config.yaml
num_hidden_layers: 8
hidden_size: 224
n_experts: 64
experts_per_token: 1
d_expert: 384
d_shared_expert: 0
hidden_act: "swiglu"
moe_layers: [2, 3, 4, 5, 6, 7]
router_score: "softmax"
normalize_top_k: false
routed_scale: 8.0
balance_loss: 0.0109
balance_bias: false
router_z_loss: 0.0001
init_std_router: 0.012
lr_router: 0.000613
vocab_size: 8192
norm: "rmsnorm"
norm_eps: 1e-06
tie_word_embeddings: false
optimizer: "muon_variant"
learning_rate: 0.00085
batch_tokens: [65536, 131072, 262144]
max_seq_len: 1024
train_tokens: 656600000
max_steps: 4467
dataset: "wikipedia_en"
Below are experts of layer 3 (counted from 0) of a mixture-of-experts language model. Rows are named router (the router's row for the expert), down (a neuron's output weights, with its number) and show model dimensions 112-223. Each number is 500 + 50 x the weight over its row's rms, rounded and kept within 0 to 999. Numbers have three digits each.
After each expert's rows: "comes before" lists some tokens at least twice as common just after its tokens as in all text. This comes from a sample of Wikipedia text that the model never trained on. Tokens count by the router's weight.

# expert 7
router:566528585523507476470525449470522509484499496439451521439486508441441519527510423394515503487482526523507501491553497481450422496531499430355560470465452527571480536463589511504567409500435683505501404546418449539487501469517400417489498490440484394493546502446520482507468491644559519466520543509494571507478478544505498494553442483485
down0:482553476552469479505505604512536489548504514469627564512437506403553427391486508487468485494472507393567547481493536518529448539430475459464486463448506474516515458573570402470517493487593374557581506529569437450548487499480456493513533508508527470498528527566515489546531466469453531396517534559525422477484584488566492534510566645537
down1:511460523434479468524528517461515466471423459470496516553478452476482566552518574467481458519520566521573364486418548512410548423436469387442543503574483459482482419428528527528521474475511490540409483506445519486440455389463467543402489447470561536408517582367598493518514594494512508467463510445559568495502469494553490485528532504473
down2:468540506541516411428468561477529464499548492577462461559500527453475518410517475499579463503489633534449553558499441446475540487452591540471572482452444398527449537466492487521517569488536492545552527509502590494526586532572465456531525428571534459515538452539561439432510593564543574549512514482463373422488608464498566482521540444438
down3:527510400488454496447509478522449462564488429375491506490534532535481545584523525588487446525457425544596545423483533482507596446476463511528514515606452608429483527543494545446457519496483513509529450409527478347533476482458500545486528596404508470522482483447421562376506507428518455540504531562490458583495520474546438571473551453479
down4:569498502517405507478450614488464444418368397526517401527561484386502522519535579490437468447266612513546538429452522501490498503440555515587560480587547518537572500562512507508473442508576449500460490479449446459402460451506511484553564461388540498573484502542561500480500463461511512531520542506466489523507508489513477542501483454485
down5:571450485490494530470489520550491453484603542472575435507491461457549507518472544551536439471471521500547553387510507506476479500508451532473496525516488560546545552541467544475541591515477513516559504439564556491513479510456595492525498426444458477505520515559425550586577641487519458522483438484537516371439501502494555503518513429604
down6:427442415474504595502427408593540512471485501422425484504483429527464550428551501527519418456555562506505401436544681532471516461492550478489445531443494504429511542482502418624491465518436523542536546519536504536481461487462508521467508504444549446497593401512477548428481580552543499505616425576558503468510503472501589556597461556468
down7:474501529558531621493519574461428537522409538507477502450526576431542463522586556518530521555578541428517431601547444454454451541486394500401499522370423428420463511475509498524561503586518466523402544404520464499433542531488465496513499577495629459527492484529588466471482477463465518424547520518579515477578599544528511488491470479505
comes before: "–", ",", " |", ")", ")\n", "),"

# expert 13
router:515488646518502438471479384504495469449501543440478467501463534467534483567488489432567519418479551548502560499459452475443392476509499460433520510556436478599525541507483557538537345479459575500560423580478519544519473518506494416478497453468468408453512512461540470476420467593516510491504522479425536476464460434503465551533419455500
down0:533501508480646572471431485469448470530437475575523554542481525457462497441456429435548439443477521431432496356519550517522461501471498549461416542474492480506493458525492500543391442580500483526572525499475435642537425490505528570463529526468480544553479600568512494448473563484597521438531475535392526544600611415506491481525495476566
down1:513508451517560552360480308493492441516559454446513493478538499495463455473497518373394527515497509590441507558522492511513515495511613497445484501542478381555462611528515486481480513545448499567516611532454465460512497579554528588482513431557449514496415568519470470445542467607423503554568467462411437548511514574568429502409583461512
down2:562526486547539488509529463471607409549421488531465477489506446464574408417483593414522529470466414544472586480477516452411472546466501513508488458451460427539424492511487480413472617477512493504405567539388490504453419511411497472512584546597485506475463489579505439448500409546558493388474464489391521412448498500559465526484506518536
down3:474507500500542523543530445431498472574453447457558519529505597477523417492486512478403433444451417519526533509546530444485463569565582501541512464524427509478475532498514488516514481471526465509387582494480596525536439492515541669534529462571501534541471487466482434521383421481520499553522476499473454524492517356521433483520555489411
down4:418492461588602537549420521483466395533482449548454571557513577501501509559535495462600577560513494502469589504475448539497531575539471512554479453499455505436480448458477434491570529534461555484448527546457492551473443564533510493532437489607490494477503498435576440548429420524446503567575517462479518462467423491546478398434440576533
down5:508390468560443544504440421520495493433509434532564485401557454572550544438370498556516402559433509494455508510529581579452448484574498459552458453476516472604441451494634496446430513522516509514508614439442463548525374432467476530465482536455528494523481553405497446563520481462468498482419497557424475463454550422499467632582521478491
down6:508531466458559493442436526509438477516451523406513489384471538426577463519453535493474509478443564531637523535442568498435556573433537530423430449462608404461476512509475484433538489433459419541368555498516471460549489539540516538534405525555481562575458602544541524483510474420594446502533522396490553509506546553493434557414448482525
down7:493487446484546479480470531471533482575506462527498554509471489424443460552456523462427489403417438555484561565534455618426506676528484576528520434586436526575445488527554516519614461524487430462438552429496454457455517398424515554453471473512496461483525467467526473491558424449448477572552402492534489507471538482546428488468552496350
comes before: ",", " of", " and", ".", " in", " were"

# expert 12
router:608502576548445477460564387481517511476503485416400528482548572485493502548464419477546488470467489492499474448538484457427458500530531437416535467537444519541465524508573465493559380510425664509497456594443504596466487448494456463500495465366531437507573478438496497507470536641513519451546544524455599486461526506526507526564470492498
down0:486639488561474566526489637585467569514442551540444577443553438526463534510543604515510475457566463544487553500521513428541589460529466501517581521507549482515507485534565496534423479512567411561460419553415597476541574487505515597537426469506381484389498488514432454560523491507541550482516519545519581447532483506506540621521454517540
down1:462585483551455610466566478534406493565540465463517445469505488565510568482552440570538437488474486535499481486534487510488480556450497490488431582495502509392566499412409537465476455514558473512545488518492480463529532508495549540622429432550453493505501560635537528565515463576525475531426522544490432434491413514585496531551535591509
down2:510513526422440529537522529389490463513500463465484408436583521479539511490530539550557574539493515548510483517498496429455438503559482565495584521519481510593545506529568574404584467535553549588526577485632601410637525433415547507450554566496548533447459487577468416474518565523437567462558476463608506525455469474510507540559492415558
down3:514500495568506515384465426524420548530506434454531536476557511472528505519525480494439480582462537535475447541558493395519575471482552518496486494419466538416412523480543500525496515477602478453388516473471410485562528531489490530503495491533537575488443383633513521383479447540594477506389464453390547471472557484379498558394535504464
down4:491460454528486530532501470503408471452416497470497529560464529572502542489560509478587559469441561462459457501533510515478596474426427491494553538473478466584498553376540497540547530488469520510587451460483550504438424486459449476498451408473499478473491596461507501521457514449519527534529507539495509505536528469489447504549566599520
down5:559556425486530462588422452466441460446540500494464462420527464458570503513532478497552474486496557595399483453552536469462452561375383539487537527534503467416518493477471501571458485523466429497580500513594569482454575488537523470514520525577399457491393565484518524544473440502394451538471434463506517540491584509484525442390546495473
down6:513381419543561394426461565403449485515561487466494530493462442583416532516490516515513559531485438541498543571509473448432466468559428561472448473556566498481466439505516517484583562586510499463595461495432428450387508426444536453515461532528521616521526412454504520524450422527562520495449494503458468518524529491509428515548481529457
down7:537478441474540551456427419516496559480519487584459512428463413404507579482499514493522452437581509604440457505479561473537536408472480532566460429495489444466451492535546454569542481492577500542411505466597541541479539579564481538514486588532575541506468458569527546598470469510398510503474520531427569503442476582447542492545528512498
comes before: ".", " |", "0", ";", "–", "°"

# expert 18
router:511511552535485462458508476504554503402465488398400535507495556533512464518546495417561444517440519479499528457520475457454384502548502456478551503548452480590497516521611543462543399434453602488510436550554480534519544475485475389532507387453532329428577475467522454447467443562532473506580565486428527491503532513499533581523351470498
down0:502546592560445509640453559455462617467541402497497518492540477381519531476519526527452393511495475582474573500525567523527533500512468555507522466558460437494485491566470511508559561475452511439383509488451508409513479405481557467425569550440399516509396470524595536440511507524513492438455514477536515549566589534526429425572545571509
down1:443400568470573447554497588575532510442480532479528533505475446546462527524467537454520497537512520452460505498490527485528457507539508512524588428499492465525434458516491522507467487438480460487569535460493583455501520506471469506462548494558548538527503526538495551377534466414540512530511503502471455492503511522558530484465385522461
down2:578576487525474447580446467530508426513480543395498577575500477595533518504513570500491422530493482486507526497529455412572498479542501552405494445413463496515476561368381515493475533533504521488519578470498443501624480541451511462456493482510497506473523572534512583431486648474534532416523549471468446511514620415443544613490461526462
down3:474572509480525483556467453511477476527538424587509630498522471470516529429510413513470527430526534512489574394528472474514489499476603442459414526434477435497453565543499544442461508534532568567436538483421432548553501569463462473513536503528441424468529484501470450526514487463454561475501540494526444373482483515500528438558507485556
down4:487553465474492523567600514563570493533582439514494487512479390419556561543483533548527502466457504480491396557514418510494508611520462565507507423584477502458463563550500485546556439481517436468472504454526487519453385526596506448472538444590519513464411459432486519466539490528513574561420556524559552474488454438428488551443623515535
down5:458561416510530497493531543435499465533477480539409479462448520381494450495482510517452403452469547539450507393500553451542512458426464575477488507574545413526573537392517481483482489505435547478526526542517442619482462570512463534493565415518470482490404503459550413478512474473577426549533584489479562351515501419486556555530549488428
down6:499434393552568573453463628530631448456567568521483537504504613520473473554490494560461552584550538435481492496511525517469520410577430528555462593489456523576516488576520549504439491497498481535593532647473501447515521547512537504493558496447517549509379603469508523496389484450557456503474464489461522471482486516425468476579553474487
down7:529576427470404448512564458402472529514488483495518531489483500586621587440592438541445444505377432596423598534476508333475472500537489470562564530423383418450492461491466459531534477503527513527427442464460523551599404501472540488529535482471442584493478570525513515524546474495500586483535426517472480468555444482505406525604466562516
comes before: " |", ":", "\n", " in", " |\n", ".\n\n"

# expert 55
router:566482553547476442430550446487547454437541539429434501438514566445445487568525411428584471461438536517496451431497449451465430502581511447432560491567462505566524559488571540539551420516442547496530418578416426561436559473543446434494465448442507431472564476424573579502422491579561531452571556482422563479513490490523474548543430493489
down0:470506544479551467471496467440473535570544493500552428474531444457568401452507532461510602506533422574464517476541557496495529505452572419476427474447548477451527547565538527485517570495459558467476517516444515533486541512402449514503495500463523459462580576424560519484464529470450517468497433511527485494573480539438413377518451463537
down1:528463449530539593507525525461396620471585489500467551487432456449506488466538597451480450412427454493474539512438458522547499555517450535513462542518473472502525398498558515496529514484495390474493445506499397446590501510560562528456485455488384400549522548480491585589484547477438429578549511518540493422477444520647450533497454450391
down2:467576546531485506507492481426564487445449506516454484506451543510454554522490504515490477539529521559480441547475490497402459530494553385551455533475504528478510454459468535532471461482599555488564543552534466488466474523476463490460581527600560515507566516529437535569523578501547476468542402511391428559482465567399456482538463582427
down3:507486462566483525482486527368463532433486537512506523549468501532452527506537501529524457510527583523491566552583533556480483407554546475467498460487527516484429559522373521555527532479510512480424492502478501393515485465495463568574544566514536454345563525462542550549490402586478316485474523534464456595540497439471551515481504592472
down4:490554509561544450527449503470387513487552519548450518483539470438531499346454443535489493484487447534531464493496449485562550462487384489505508481522616469570485485475496470511500651481522432520523611490542469475466587479481469570605504471553472518547417537528522416471540481483496390522428477462514440573498467530377570537536565509624
down5:470448409474468433476404516451469504519489531490480501486534460481523512533551443582471451569454471529481518491571427443519451530531489480465561531547547527452521611493527575596568402538567527498465507513468485427442515538473528488477482470431589670372607557517585561516581541402417556490547487525454487479512546484550526490525528438473
down6:525528556483590419586513562463415528574468487552436476561493575427491463537528536421464532493539540532527435529460500446425552539485517489538515480471456512417494522563471442560492508594589491455511493490372529479615420510458456457495512493485532425413562581488511545443478467485559548502475453506562539514583563569515499558558513473400
down7:468516505474462507529563509559535580413558555541523585542389579472433374558393408548512506514450485378502485370522525556516501471494479532476468520423540500545479546623454516449466497534540514536462533483443547401437527614414529496537511469621513577442576523498478515489545513539467496552544438471433457522454465528530558565525579447566
comes before: " ", ";", " be", " —", "IN", "%"

# expert 10
router:564482553547479441430548446487546456437542540429436502437514565444444484568525410427585471462438536516493453429495450451465430505580511447433558492568462505565522560487568539536548419516444547495528418578414426561435558474539449432495468452442506431473567475424570578502420492579560531453571555484421564481511491491524473547543430494488
down0:561378513516528472471537536415452490468458492624460530470536569437485416459532539456445471644467564436455491469450422492435434564470562437560501489380567571534522495390604439507509514468508495519532423535559548563473456492494594469529493485453480514522484434538424542512565625582479495523492506519487501472459572510488520529499559572479
down1:498434517404592535491625569430561510495468467500489493502518456474507466523459499488582465354557400538486611489546472553531503502539536458521457521506462529499445468343494565521524478555548460560469661434464460512584475476509532516641511477463477514556469543536414534515419540485486531492560500498429611375586449494466521396485396554478
down2:470483460517515480556569443476471449491499559492532517533488382459373488558599456521454510504486491466561540495471519503495480508541479490525500560508452436589486558416500437449479537541524661518445628462417442492521546582520543587545532495491483633471529448524498447531512441558469546464448518628599364526511494492544528452450439516530
down3:526471502527519508562487435494576425606520409471468487538497420431380439545557492563557454500485468522539492576485454483517518517526572478460482509480489480519526462479517458434525508590488591413518484640504568527553480457401423513508489447505462511502591466544496582446455570534482458505451548525529458420479514546453567584437547610439
down4:505564478493527473487498497516459523521556479495483508458518456410436580558486487538480424494496601493542474540385561489452509565520514531458437504504606421493515519467376509538549459477514410502452487452501542493476441484522577511545504439494436535536613529604487513477443501522538528495582488462479573505470468450584502367510469491487
down5:490432487490508484554568440476540479506542376444528500459461457501548522536550506497495490436480348516557518586503484473408481536445568479548536537511520533600395512515428473481437444540549549488469501395437430538459496456489492449537405456484435570496425484452525555517575469543443536562543494507441515510504515368418443524592554489482
down6:451478482556588507567496482483474525564571477527566518567491531576486407484443472520439501486537538524545531508454524649444527540404469503346410541509556485466471455523509372511575519510450507540487580442518492473435558594539489506462532365561446556462478468442544515481494510454494483527463555514480441475573525536502550405512505400494
down7:527567556534551514453460501453534411535582451421466429577557482538504502453426492546503378449434542413453517512517517507431501457493484560523554504513509563523538416501480520570443581544504475499565462508600454471526507485460461502510523567491498528487502566567505454590450515538575552505435588452441458466440487492502507437459402452448
comes before: " ", "0", " |\n", "′", " —;", "%"